python train.py --n_layer=10 --d_model=256 --n_experts=128 --experts_per_token=4 --d_expert=112 --d_shared_expert=0 --activation="gelu" --moe_layers=[1, 3, 5, 7, 9] --router_score="softmax" --normalize_top_k=true --routed_scale=1.0 --balance_loss=0.00789 --balance_bias=false --router_z_loss=0.001 --init_std_router=0.00745 --lr_router=0.000572 --n_head=16 --n_kv_head=16 --head_dim=32 --vocab_size=16384 --norm="layernorm" --norm_place="pre" --norm_eps=1e-06 --positions="rope" --rope_base=10000.0 --rope_fraction=0.25 --qk_norm=false --attn_scale=0.177 --tie_embeddings=false --parallel_block=true --init="normal" --init_std_qkv=0.0296 --init_std_o=0.0 --init_std_up=0.0296 --init_std_down=0.0 --optimizer="muon" --lr=0.0093 --lr_mult_o=0.997 --beta1=0.95 --lr_head=0.00891 --grad_clip=2.0 --warmup_steps=200 --schedule="wsd" --decay_fraction=0.609 --decay_shape="linear" --final_lr_fraction=0.0 --batch_tokens=65536 --seq_len=256 --doc_mask=true --train_tokens=538400000 --steps=8216 --dataset="wikipedia_en"
Below are experts of layer 3 (counted from 0) of a mixture-of-experts language model. Rows are named router (the router's row for the expert), up (a neuron's input weights, with its number) and show model dimensions 0-255. Each number is 500 + 25 x the weight over its row's rms, rounded and kept within 0 to 999. Numbers have three digits each.
Before each expert's rows: "mostly gets" lists some tokens that are sent to it at least half of the time. This comes from a sample of Wikipedia text that the model never trained on.

# expert 116
mostly gets: "ile", "ration", "iano", "iles", "ensis", "ado"
router:459508529502487541546485523499502472503486505518542505503499537485495521518481475491524493499497519458559479516475499489480530513474527443524478495507478546508467531511493459503526501515477500510491464499468491498478547523473553511507490491481550507465487485450485481502545515483497463520511514538494530483474517490506500499527457528517464538447502462528537500504510494475514519561526478498529520494550536487472499512540524492516515484489518483527571504517470465527480499493472460451542496446453511498486496458483467498492459493469528510567508485498491512502456494526476468491501518494513492482485531528499537502480487513523564507520511511505471518510497517489481485470476554510514508497487454473519473500498506526466536479505515539485453507499487477491514475497517508
up0:549509526459479450478508514488467480476515524490493496464520490499478498535469526492522481528499474488519516507485532523501478499468497518502467489446496460494511502570500506498484486542503566503506519489522505466502495509486517516438489495487487452509531508516495494488490476490508473453525528513535533458521484511538483534479460469494483523491537535499492477526522545455484472520532528487490511525471476491472510547538489484515512534558526475494490450508482504495496506519511476491482492490519509493494471439495506486487474463516460429491495497569513493472541477503501503556541476525484507546486480526508470530554501509507459486491542538512474490489515506508483527526492470477521485487503526516493496480513497521525454479506492551519510492511528477462517482493483521
up1:537520548475419502510509524480537470562489491465503510503499485457518484538520480486520488475440462529503478500506484511501469502516524484543486525466477473445489506450507490477439462529497504507499500497515500500509504511455535469500525530519512490530495465498456483489500502500566462457495488464511503507504521518495488487477496494468530488483524456475538484482495509522490551516492492520485527509453546481509537512470518451505495515541530479460528479542493488522526478516517477525572483507473501449496536492498460541485474471492501499504503488500503511538443486529437485517496479524493542480476537524513508523514505514499531510506499514499478499503545477500515480467525515517514485521505517516473490508514513524464509501526525505514498490508490507520511462515532537
up2:431466515537507461507427490478538495508497499476502523481565537492480485515486468492474491526483521477536517529488488514537517501544519474522469464470514493485512486486521492518459481446522494484550458529478465494511513550474510531505487443507494489508525529505511498560518502540520520488521455537513511508487509461463484509503504465488495522540490450491533487477509521517506515469484446460524518531525483482437492492522532490524531482501485510489524510519515519453467497511536489508478483534470506507534495497480490512522505502469520503529532489498496539514489465475476530508511494494471441521463545461508487484504430475494505502477494504514474511535500486521465532507471532501510509512517509499488504468502536516506555496488506514502535478495516522477486487500548506
up3:470512474463517503552536481483494486483538535525496458489486473509497486548484498493486487474499514531497525503474528511491503465474543547516542521525498502519472522525499426476506546524531446519482484509542513533483504491497544480531520442516479488507440468519514506523474483504501501490542492523516470533459515487465498508475466514521504514493538479525517518473507471524493548492525486496521531512504516465487511489488530497460505515509484505528517503521524478508510571483530448488499512485486491474477487489495507510479564469495492493513481499494499493547501505518492515448497541473453486484529529501507492474478536479492530463459486508495496521471507504523514500527510509493484541529470518500501507486502562470511497473536522492516478449475493507475487423466478465
up4:495533543445487517512510485513510505512498472514447521460490518451428562479515491491482493518515520548511489570464534516475507462510500507460485513486508483510476523510521502527509530502489473480537465497454547482493514468532536504510505441466484553489501434498530513522565507490442472512508509509507496486501517495481521486514470500485515527488517483519474488512502505498517537488508502524513501475488511447501484535487515465488528524512496517502486525522495523519483491471469495497528510475491518530488507534461517477489465510507526480495515485456478496496531545518473511502489535482460545529464532496543491490517472467461476496547479478497502461469517524488466485483500516523500517491508546497518475501476494516480506441522499492469540476513496504463531485553511490
up5:501502527522531510511445496441439469455481485491467498525501508533488491559496508452509475504485534529499477492482493459495503475526489532453484493506559515491495541518461471473499503530482494479503539472454479525521480504481515515491464510471499497518446494512535501532514476533485499510519523554527516475447484490503509534468477489470472503532495450483473487511515511464522551494501516537492530530501510504487537481500463512509547516489495500488513469498488536504528519497475474483488519505532539561494498545538546486468463532482508530547503490525506511488508526467508515501515476505502522464548481541493563486467486549509505491513540473466458472498486466496493494494509528475510513526509500510491519436492505503489502499479474486498509499469494481520488481462507522
up6:499507459500465507501495509528522425483484462495484499486499492513543542497498505511494534562531476478506514486511482529518541485514476542496518495503488492484487476521474480517482470517492502538471523532532508480483509514527521498516471516502530473520482520544511504479497494486495427520475500535488481539492520514501500493511512518519480558514516487465479500517505523524534510507496436463517522503483519473518525556513496493497508525466475476491495516529497493523502498528481450480502503451529519526544509447507478524465505477471470552519552517520487517497482494540514557427515575482526502500520492459508479501484484469477467470495490501490525516444497508491512540508502464473465510546500518496514476494483521495518473461522498468486528445500533485510495499457495513

# expert 78
mostly gets: "th century", "°W", " days", " children", " police", " minutes"
router:478488538472482538528520530477470488480516472528530474520463531464471538531469485482521470522514529475527474515488487476492485504480518466534493526450465525515466525518476458507516526493475464516515473484482473472499539516483519541513469507480521479470487511470463474477536531464515467478522530519485495470487464469502466482535476539510490518470468492516528457521521524481520513503515482518534540526528530524528482517517514537521541454516487486510526537517508479528525480517472493468539512459489475543490518491478486525477476471467540507511489478487470525523486518512471457541514512537465492468463520520522525524480528466473529477517518541521481535525488525497491521491480534516485528514466486471524483465471529514476519492520532521475459524521501482476479492528471523
up0:517485488475459484494507528534518520504482490515471481528522555502506553450498474495523490497473517492534465547495484499494515544489479479509489498534505488518489484518470522513496532483497490537501481527535491511533472526488495509494452534510565423487521542511507502480537500516508472524524533503492512466540494543484480502508475538475492482472422485499512518492517526559513461525509523483498498499504486525496460491489541497516516514478506516486510508507435498503511478525485478491497518501499442493520512500489494527499503509490482482517552468490484530512498454523489483511515511521490469473544482531493507477527517488460514491479486532537450492495479491510525457472482520507468500606500453521496517478498517491470483508497444515475464457489477468497492496526482507
up1:491493526481495504493495534511434512520485532471514490475510489469488535493470486464470484491462503529487500481437493499480535507503463435531503528492504453514505451562523500514484485542524507498494526481489480508527558535523512509502471461516551451531516495476508511466559502522501488515484507528514474507542496460484528526521483500546484531488484515508508477497485494521494536549532479476460478510484518486541489474521505519509516515466530499464544549496478521524482449473506492481469461458477478472519496487472508503490499518494523496500516500504489474457501469541492488542500507505528491485510509506504487475498505495502496438512526520532506520484490517502500518515478571465553502491532485440537464524503489514485514483520525470507468525499506446481499526509516517
up2:527484496476475466492500477501502475545494437469557482510494467455513529520441489481522505512488487467519497539538530504505516506469506499475485540532487514494506487464506520501539514515506463475493510507484466489539491517488534514526521500473528508448488500461482486504510518503465472502537536514513500501515522496491454438519459471527493505528531486556496521503457463488467528508523455484494499487460484483448500477522506518485494496468485488501542526536464483490469503530481493510459469525502490498469507519488493501509525527499510462452490500505478496499497510503505476498506494551470525518539528476494490496520511513481555483537524575456497491513517508511506478528490459466518495528548513455541487457477472474507520531535523498519528512517507438514498500504530539
up3:533519480475484451500544470550479523497515535497511486502481489484466506489502502540476467529465480474483527520454509515486476504510504490498524521511480487484471517501529484490464487499494513499475449464491432483473465558473520480481488493508545555522489554502473451503508534464512537479518527509488521467476477507477504493507520472502538474499495482505490528516514507512470508527515491533502452518482534506573512537552544532523505493471543477527550494491519494507522477508484518489464520533460485506525445478526486484483506465486517506488501514524472471490509505504507480501507507518535476505495463498463545454508542511472477516512460521518533499502475525499473511554525483509529536511518536467510511497542517508476512430469538501506512483490504517478486505521481476
up4:495501522534503518508528475514478506494501514461509506493477518519472520519473473488523486493507488485521504494506513531494515486488553498505501520526512472498496492513509483484464514501471465514489552510519462538481490485540550504469545515489527493503469484529471518478469556519473523491473492495513525461468463470465492481475476498517482501484461487498492493516488528451527505543547492554526496543497504519554492486497538457485478483539490465542512526503489515499492477514503469523513512466485487502524528465509499473485515493460497496463479466517436491463539517533468434490509541553501539512507547471522548524482508509518517494484540484549538512495488504484487515462474481507468491500513504558492514492496514477477527472487564483477476493507480536423493495505462501
up5:503532480513524511494486461491509508493534487493550461522530517469479543469491450502479467481521480492460537464464484524505506480478506506510481518509512499484511512530485515529482505502479487483467496470462468498510542564508452520525506474454478485477480500494499476485512492505521501507500495534502539443570529504469467534515476548513530519521496515506518494509553496525552489500497503499485505532533514520528507532556546533454503464510497482523487534496487455432504462535474490486531474480468503464549520478523524542480505498503523514473501506496463518501476520513465493523515516508497493474486487483485442500466473535500526522500541518538502499537496507515480491444459517503489526514489533496486501507498503501467499509516474521447474543480497486454491510517512530
up6:505475504437491525483471507500446487462485510484493518511498545477482489532461472505454500526544525488502489514473512479502528503437481507518469533481490490533532529499503503510509530581558482492538485532494473471483459448507470482524459504494538498496500496513516510511491499483537492496498537499489429511456500476524484521513475531469518473537493521440471475497511544506496495500533448538524516501517495508480485532468503503512474447484549506508516490501515521499533522506470431506435556535513509482516507504534469523489507522498518507521500485491482474519536489480511525478535494497480456495459488514524550496470498509470534506483490492515524461515491497530508514512513519521492501494466511454487492491518511509522519563509462501479494495507491510514499484526492512

# expert 93
mostly gets: "th century", " similar", "–present", " BC", " unknown", " =="
router:478485529469483525526534519478467478479529470529524475521474543477469524525472470486517462523522531482545475518483499474487487515474514475543485524460469526523463518513469469518500532486479457520519475484486486476487525522474525532521474526476517472471479522475461469480539535477524483478522534522489493468492478465484469488533462528508485542474469475502519472526514514481518513499520475522536526532525531529519487524521511527516527462512480485515546532519505480520523480528471481469538518464482477524476512476487480519477479490463523513518481477477461530533489517520470454535522528537472480475465528516526530523483525484492540466523523522528474534529477526487480515498482519521512518519471488473515480474490536516474530484514537534473463528528497473491462497529480521
up0:417513508467490480504505499500487541510510475545501530468490493456497515518500509477517521496498519503530505463458517511484529511512454516508503533534520552512503531447478511530505507474451494486495487485516533464513498532464564494550501484521493497516520502486476456494509465486505507557523513544526497498492515468473507491527493471486492498515512505519549457511510496473477516510443486509538464527497513487529490511515519501476518478537506468518496514527493518477485490536511524492494531488557500462524567521486464494473445465457502498466482457564470466482505490499508498520517535498519495564483535480485542477494471521474521479514523493514544484493512498483511464490475518508485522503504483488463499500497506462487508458483540496482529491516490451514536525531506509
up1:508464480506485497513524491512519527506552497591542494493493471513477469460493507483512517520529525471443495534523484500479496496462527509454450485468473478469497513473485511501524541511503480508479510497460512509496491455492529480519507545489533452459507499500504482471498478482514482492485495489524461543481514461538523529515506498513480552453524419519494521486531499463493509517545513518522501482484504490520483529514506497514485473548454539510524544515472465465511537510509529520500518475497490499491491448539478489507481494488519525508459514505521499487496534553480481469470481488508504467507530523498508513502501492500474512516517523523512463505454506530484494512490474512485521529439471468480502531541545533486558477516488484512469488530516516513508502527464519
up2:483504516515483508515479520464524496512505483548510533495494522487501515503504417470505475501504492474519465549495496493468474459556490486507516474503540464505486523531453489524495534447539497520500526495497459478499518490521528536494500502486499517473477501506509508507516480471520569454479460492517469458503491464506495500451522533499469527539524489504510458497480542496493531442462481507514504504522500507509500501537438468505510485497498513484494504502503518555512496508529510471553545455452466511500506470479555512515481504484558473561491501547462518510515502521491445521446501490487518493491504503462547478513502504478484467524482487549497517526490501490496487524495515492493450521513499510549489496513504536503534508521502519499502527458523508462509506505489485
up3:477509510502500506483508521529512528470490470519523474512462492482513509501474528506507533541490480478536441529447503480519495544500532476448446467498532499486497501496537514534453501499447461495521470495515533533497507510492494504479502483499515488466508494516535446528537514492522492566520529472497501487514502462497483527477499467510478515510480495505489501517513466546523505522494493525463499526526505503514470497520513511512526509514524484479521518545536498543501463493491521506463540525423462518485493456463442447483472455479518493480527471478479487504512454500516526549526454538489527503454487528500491493478510476460508492505524520558460529482509526495507491500497520534498491524509492525533526484495551503496509508462525479489494526506499467493470517524473539
up4:538485505474496497501535484466480455484453514493488466483490484492480501503495537505506451533527523490510508533497500531507515530489522496492468515496492488500454509517520470467487502479484511477503510502523537525542527488496495495491494494524472533503503547465474487460516505478504479518520528523466512492456498449527532514533456480449467504548495484510518487485477567468500505453512510514484511474484489498516518521510512511502522512519525456528505528501472477537546548515446505514469481491432474510486539485502500524490537507485453515472473471488522548536495553465516528512495500526476488516474507500473541483476523515487486472543479503472483535516506515497510457520477532477480513500489470552493471567526534518435546529501516505497506526494478452499486511529513506
up5:499525479486486480498511517498567489462483502516518490485490506475426521493492517459515531502540534547493539514475516487492469529525510481484499526481524449531533510525515498508486556501513449447487478523486472451545506504543566510494466468488477486480505452517498527533490544495522520551535467517473517475516539472477476516493463474514483466518510480509487488538512491510506500467541490483485535484515477513489522531528524504498515527469466475536490522533512488525501502505484471511516525451496490512458519487546489510489488522479526495467467499515488496502474501525464455527521521478514504493475485532544488462493542528514493485500522531525534506516498511476480508496471545508454458521492502465498488519478495531473518507534492480504494470487503508515506469501452439
up6:530463508474513456450493528532500524522522464504458500476521492494512495491402461470499498491548531490477502498496497487489473466479481498497506504495512479526517490518515460471544494497508511485517508490496470489465539508470542516513498498485497494493457502516538475477483470484502510517490541486501475511455456480504511471512503509522489504513479545501513516480539494509478522523535497511505495479480489532511515537469507480543483493512472445535486495516479504522510505465535514469540470503492486516516499508519508483528539530458520523517489496524514546482537458538479477531527517493499492511463504513501520524482516494527457467540475504486480502536499560512477478479467534547469475511459477503523516501535492557465511524479485486558510518446512543552472533506467530

# expert 96
mostly gets: " film", " music", " story", " episode", " book", " video"
router:509489497466466555535504487513434490469490489532537490535499506475469521535489522490515478500533523460539505491491505476483487499506506479515494525494459531496467507517463493553471497442463495528518474479474518520486504489481500534517501513517514486489487504489494505474523575463511451508524510499489504489459477500482516457557505483501489546484482468494486448509487514489512494512549484495500534514513509484543490498537517524500499445502474495498531489502508518526516455516477484492541513466503481536457538483518488520477505483479552530478485482498495502511476532507446459516543512503452431493492520493537574529516498491473509524504512492503498509507490544493471541473509542547499514513493508499496500501482524535500508488516521521497426522532472476493494495510458498
up0:506467527523443516540488511520520494494477528527538504522538500474484525552507478472521487481483540507520501507531540450482512476506506538513528526539470518548497518487530538531495475518486494514516510472503471456516520452475489482504497505529555436463500481534542499488520504451498520513523500495477524519512502528495494465540487458497519505442532467518463527460482497509545498448500492478519497504499525495480496505479488513469482498506466483491467538508482502571539467500511469486529488532476493505510498492466492517507527483518507538504451541524521488457478501482471542503481493492463498479489502498512495513544523477514513533493503473498456451481499496519483496441457482506511502503486491543460529458504534492516492484478502506486487442502509531521498540497484477
up1:544492533519505476503552495516526496496512468541533470461526450498474505517546492498489476534542490461489546483511503480496514500496443497521495568478515486446495521517501516482494473493481503478489519494458524501483484506542476519553472492482464542504497506462555511506496520511470481546573533470477498502503472536490496451521525474537514477475503496483523526501499480475501503508499469483452522557483491482524480560492494549502495479499471479482517499476502498517502506490500486544446482510515522559518484527481489492490484515516516522496521530517507531515503504507471488483486484496513425522506523499526540509471512470497523522477495512535469501476470524477503471514518474449496473516489500477494459496474522467509461507507504507524512561498490474461502464520516498
up2:502513534531513477465486475510473512493534538477534490475496544501493493508506466496500477487496504468517545469493471472501489505465482474539511531495518530520425474519479505514473502461541542477505500541484492532471470541493464444478521512470522483496509486512519488488482525491475509531512530480538515519512527479479506474480530488516444549500482461470461471489478520533514550516480466508521499515495489476506497536510519502524455509508503472488533482548511463466520519534520499447489490493505556491511544524505497517482463503495471504471500529545529502495464501530504490496531526539570515539500490527509491507453474494521463511513490453489505477493487484466559473504529476478495514540531514506507533514469495521471520461478529510470488531515463491482496497471513517
up3:509541504492503513473455506515477475505511535497531538542472499499495496540489528571513507543470523448564515501459472542461480488475482505480513478491476545493508438493525541520483516503496495503543474499525502505476483492459528468516554516494523486563511489512500520466513508491475489511480467525461495499515497491475474502538464510500480520473484519477470492520480485480534489446493524502496516496478564497493512490505534517472449523507434496495480512520525459503529528492527506481526496453502518510475510547492514484480484502473530499547504473496493465495492527436469508529468519512525488489493511571461491515498486507504535520515497463500500521508493523499480505491525501487502523545468476468467524468499489480456485503529504514539488497528491511475479481536498529
up4:522482480489506546500536526500414469522505512485511490496495520456499527479490504499469519498506554458484514497483491485438500472507507493523468546476494566507484485547474512506488525501523510465485485490536526527467524521482477526498474487526519484451521493532480510507467488503483528483492528503497473507494495450497525502484499530471483502501528512473491539475457568478486520517511440461545532523533476501514508478502513526497524533493517498468516483530436540505512507496506517443510469544481492519521505510492425568479497507506487526496486516479478474522468481530520496531523491467520485535488503506510469462528471490533531513521489463492480452493506511483518507483538486509525481510512501511520466510450511470512493476507503488544526503491502514538521506521484476
up5:450528505521500554496500506518488490543524500485493465544473506505500526535528502535501472500498542535502488533501479500482531501536489472486500489486491501492467456515531481490512528513473472495520536462493457532462537474475491519510480482507523516526471500495523482477522451531516459517501461508488502523537476533504543476563474487506514511501533475501470535507530511503510485457534501540476516501514463485550481489496534480517472501499458521476472494495463495531521502474527536481475475547474459474489517486517486481484505521494488466532500512509501519492491527470521469502464483439517488475524542477487464531491547508465537561506530505473527521480453491466473519457519484562481520482478472524484468474487495484478520512536495521519463472479523479485523507513486537
up6:495482438500489508536523525455505479499486510531499483476554501514503478469489512520490500508515522489561477501499529536480501502477531483484518525448513478504466507520503499455492526465462503536567452472504521511508503528536492534524505520469537455457520466549509495508506566516499514502497498503496483492462537460487483463514549490501473529471471498501500493463489483494498469546530481527442528481491499535529496482504517515486516484493504505463546493504565536514474527479496477494522495472499485492481513472514512498478491507499523535534514493527514485530518518467469481446549497480478470517505501528497528463507464489449494483520518487474502478489488508521439530491512516545485492520485538544470474505484511494526454509531473557503471505497482480520490514491490512

# expert 52
mostly gets: " film", " album", " book", " Film", " episode", " song"
router:509502491484445522533507537493453496462514504528530468508480524505498497517494525504532491494529508472533495512506490466501468498500495468537497513504463524499465515485464475540479507473484494519515480495453502503448505504493511517538489538502520521477474511519517521470503534491514450476519519498479505500463448489498509420552491486496502541469446498532507491493517526504510500498500492530507529524522513499526503493526528500491486454496479492488513483532525498494501437513478477506537508455493481538478526503508502518497498455474549520488465491492501538521454529511463441518516512520445456483496561505544519557518501447494500494507523505510498511497486517503467531461509524563460492524502473507503490450499511515506523473492501543509438508519465458498496496514468529
up1:520487520497529496536495495533512536519513494490460461458512489538488497521526527465542513511551503504500471496468523503464524496512512539483525448497475491468524505496479443511505475557500474525507524489488495498509467495510477494496509543551527494493470485518480507540516508506499451521539451515504509483524462464532499479514472488554524452532496460539542505486512491501490478471509520509455545541465488506475513522494472545477486474514431534497477537514505551519524474520540514522468459495474462493498496464480497522489523526515510524461498517494520451504464515525494468484468511509527519464499548512494513490478497506449482447480506512469463510496500505492470489498488529520481473542493458519490468508511553483471525493496508489504510507511496514523465512469515486
up2:476483494504431540517487493482496476490483558543491482495506513521534492538501544496514498459544570485501481479520511488532507495551490490492506501494465483498511501492531494525524510502512518499509510509473548519467488511478489506509490517502494547431458510535564505492497529486532493504533484499492503510448438518505498475506488479507509503462475461507513444476538533509490472501533515508483558505556515484494501479509486493554493455536514523462487478533551519466499485529480480483532495463522466484491493515487478512474504478503486500487430475491504500492480526499490476490517532531469449458509521469505500507524489473467471512486493481514520512475461506532525507482520528514468506542498500488502502500525516466515506529466512527486503515498460478551524504528450518
up3:540465525489480475481520493512535482491531497503482529513486452532537453484512500503548525510519488516548453477512515485489514502492507467492454508514457482471474505504526495523497516484452484535563513508458516534485481489482544530504532477517506487520458491497527482485542471467528502491505433455476543472448508510484512524463512469503504484487528520523497477499511509504519534559522514552549490515487490469482483513534480479489528514490545520488528478512483498526487460502449517529511514498487482497533544501463464427507479434498520467492499503540538509514493548488519523502501476516532465502487498489538542492490475500479550496458485476469502506494501507476488478514474478500510508479475492488532543491468493498519470494500487534479510515507508501525502494513519537
up4:482515532503486527501500490481515509517461510467530477470512486482496487523482513512559481527513460505474474469507488472449479492524521520516499548482505509469538516434493479497503502533505446454502511495509532472505499520516485510497486506525517534508522527496521459496482465509512522516531505573509508502512484449510504489499505489484494501504483515478525513517469454511451496465530539514465475488476517498482433534439512485483487519506470504461509494515490537503502503500526507502448534456504509488495518484482497513517507454488516491449487512477519495456538503523531545541520495550494530487476491511491486497500489488473531540486471509584471553492497526465523528495513502497513464513492504489486451459487507529480531515570488506534495518499461458523509495502535494
up5:505521474481471510509510508523490478513505524527510477522503495509547493565515510468528517489498530465528506515478452516521535512543516519511507428499493545464532539501508501522499486479473464500492498466480506528507500481488486502494486516516482497488517462459519523522504497473525491469543525435548529472509531500430523486484507516527477500453527464521460502514512476523513500498457485496519515510513512488478535513527465484503517494477490502512484499489527477479482511480518501521499478530504502480515523540512504538506446504516534502493497493489544495510478548453469496497554526515471487529485512468504519470455518494440504471519509486518527505486500555505444512416489489533468507517506460503481485494515517426506505506491484501467465513469491495520479501500511566
up6:534507538484493493478515494493478461511514497505520482511480525511466494500472497531495552517502475501510499542519505482519496489507505495516477488513431494497501443482480521497488529480460484465557538460498575460495523498516510428515494462522501502493467489505501455505485497543456491502548505542471500489519509516503478536513449440531449505502475485546502563511509476524506495529476517531512460536534555514473498513547508489436501504484499475494494494478478514508502462496506499561490503504473466523491523553494530465493493506485462454513508512530488504492455498473483511532479531532492532499484547491495501505519511487458536501540525494493478491504509520530504494513497541520536533522490487501462512538493489486477515486507487506468485489470483508469519474492483508
up7:487535451519506483505501532481509493495538533542547514503521469515510493542520467494450474533489482503514508497491527505524472510517509511508493503521512541541437530511489474515485502483508526533483498494512521458453551493514482498525526554508523527496464516445514521479490522505498488499555498513478478510440525472512506465491565490523513531493542512473508517531512488496519499501457435472551486503509487520492443512496494473472508499532508500448476493506513451498516464494533508519467514492535513509489478497525507509488491492483514507471501520536493501498466484520512514481502482503496506463509473521561530512495499477485500499431514466458448495471514499514464527495470507552468491531502488510497472453490549486500501502426475486510497515475511547491481503470494508

# expert 95
mostly gets: "e", "se", "que", "ose", " round)", "ple"
router:500494563481444502538530552514492493513508481546492505498508488483480496539499482484505494527500500490538493549490500503489484512498542452533506492470453506535498517488462496504534531506457511492505513450443475502481547502469555520523495477479512489467492516512484490506512495496495504474526521532518508490480511494477502506502478517509473503465491477542496466499518512507528492488493478503501521510551520506505488538521537501510514490523519452521520518528480454541553466546501448506501486434468510507482500493460485485493469529471509513504510473486477511487480516536486470568479498517443488465488535553521529511479508517501550495504484514508461516510481508471506517491488517489481482501497486464553478459518548548502517503502515508443491534476473469517494530533445493
up0:505478523506452484465521468532497518517530499488541483474508531456532474464551497481508494548556491525482485490531498480503478457468498500484529538502552510481507486481493490535491470510501450509491548454499516506477525486481515465524471526469553445492511511501508487501487506526485505502488504497453492496510504469474515465493502515535544478527520487515499465531464533503529488476494560508486501510528510524511504502476484480512504527484505525480484480497498518500510509479447472480496532480490505488479496519435516468491530486497489480470527484474468483494525475522520481472519549473496491515524519514521539511427488493487520489573489451507453517462498492489487527485533529490511528497463516454517495490478558523489515512482508522537552497498494523539537508460516471
up1:499505493496479511481542528498487492498449522502488496498508504465528495507491460490492559505525546502513446515500527469483513505495518479494495514498511533467516488507544472484503501451511536545495498515509487492509510499476540496524477466489488471397545455470509528525496485517485503523500483519541464475519481520494499485489503498507460473513506484478507507537493459516497461493545507520501516500514510516490493475496466515501496501550495446503475507491485467504528514521512467522457453516509524500477525510512500498448483513496470531475500519512476494526474481531529520497522502472446458542520434545511530502516498520495495496523512485513513491513460523482535562489530497546528473494527506472500514467526499523504544450458525517520498515471540501446448487529502540
up2:475465474498565512513521547484465498501520509499498534504515491469496509520483481475492526479483458505501524501482522504506486498513506479482536501558448502495520527500505474505498511503507504526458494512473498474495483486506498512559513504509519485475534435587479493487498472487551494535488481534523491470521514491463492476497490492494478525501480484477454491540500556455571512454481519466542475517479518485481458546488484463467471524549468477480489502502501473528524494486465519502515480486521505469553494523502507525490507499502485509511496508468486507487469503538463504520492495532493512480491466480506488477514478537485515482520542507533527472486542519510505516498506457486519493556460484473462476532533486458472525455513502534500496523546481496518520519553493477
up3:516526491508472517496508483498476520485463484492482495493522494503453527491491537496549501506488494528499531538497425481539527515502501515470517475524476511485523538503486489492501534529450472485493504497551522472480520494479523482534478511483507473500490473499525480489478542484536475470486494497547499495508486496524551493496550508432473467467503487489492480514466503497482553465496470497463550512481503464533507526523510508534522509494514533527527508547504529540540511459513470508425509515490465538501505497534479532540486533498501488499518483473532494491486534498486437487523519495523523455492511492490492499496501496521512461486501465479490484449505504484439488459534529505496502486509510468512457464506522524532510473491510464492467542504480429497521523527516519
up4:468547519505496496537515462511478485528534534500534521533518513524506517492487477492518512513530496512458480541512484486428512509511517510482491488520533508487499466465503506530499513506469469509527516483493482510419481472478506496469500458462475481470514499540498476527509481452501501491473518489484466524516483522501494481515485478533503488474507502518488489539522505460503492479509496487454511527545504501440559540491491510531513515495476500486533509450529516502478497535505496526524499527524520525483515527542495464463449474502513509530485531475478528510510501461517523499521425504460509547500485529492498500453491498485578477490475523522521456509514487477479510494536474469514499494470474452512514498510532469530498506519495544434484501504490514510462528519535473
up5:477501496513492545458497500497517443480500513528506477493506500495516490506496479521475521549528503508470514562480512479525501460515501526471498523549514514499495478499491509506491479489528479523473520491494488477513492491510533508535514527491497530402486482497472489494478502482513526521466506512506532505478493486484527540499538507481485531510506473487461446471499499510529473503530483496498503483497489490532490482518529511523522533477466505529465515498496500497488514486522497537497480521515523490505504509520511550480509496496459477541489478530467517448478510492482506497472547531498472483545460479495541509439473519434530512504562483473555473551548525495459478475519492501461560507520481474466503541516462459463490494496459529506489518528462534542507492522480523
up6:546479525563484499469494516488520505492514522511524495534504478478484529466525501487497507550489509505530517519493525530497462505454490508509508499515538485506501481526467486465510553518482471526501527503460511513524466512511510508527460478485496507531483531511476466528485471491508484502536477488494490516471489486458462510483458531490515449520473521517448498442499518563514529477540485524497494510478477512495508480500495559516491524482451510514486496493489503510517495490502480484531501524502495508512529468507568514511475479489439525510529471465475447474478523510528497469487493493493529505466521505553482496502469526512474504537530490520541545554490509522435491505520474478514511500517467487534451478492497488536487516505478500507510462527434482553466507495465522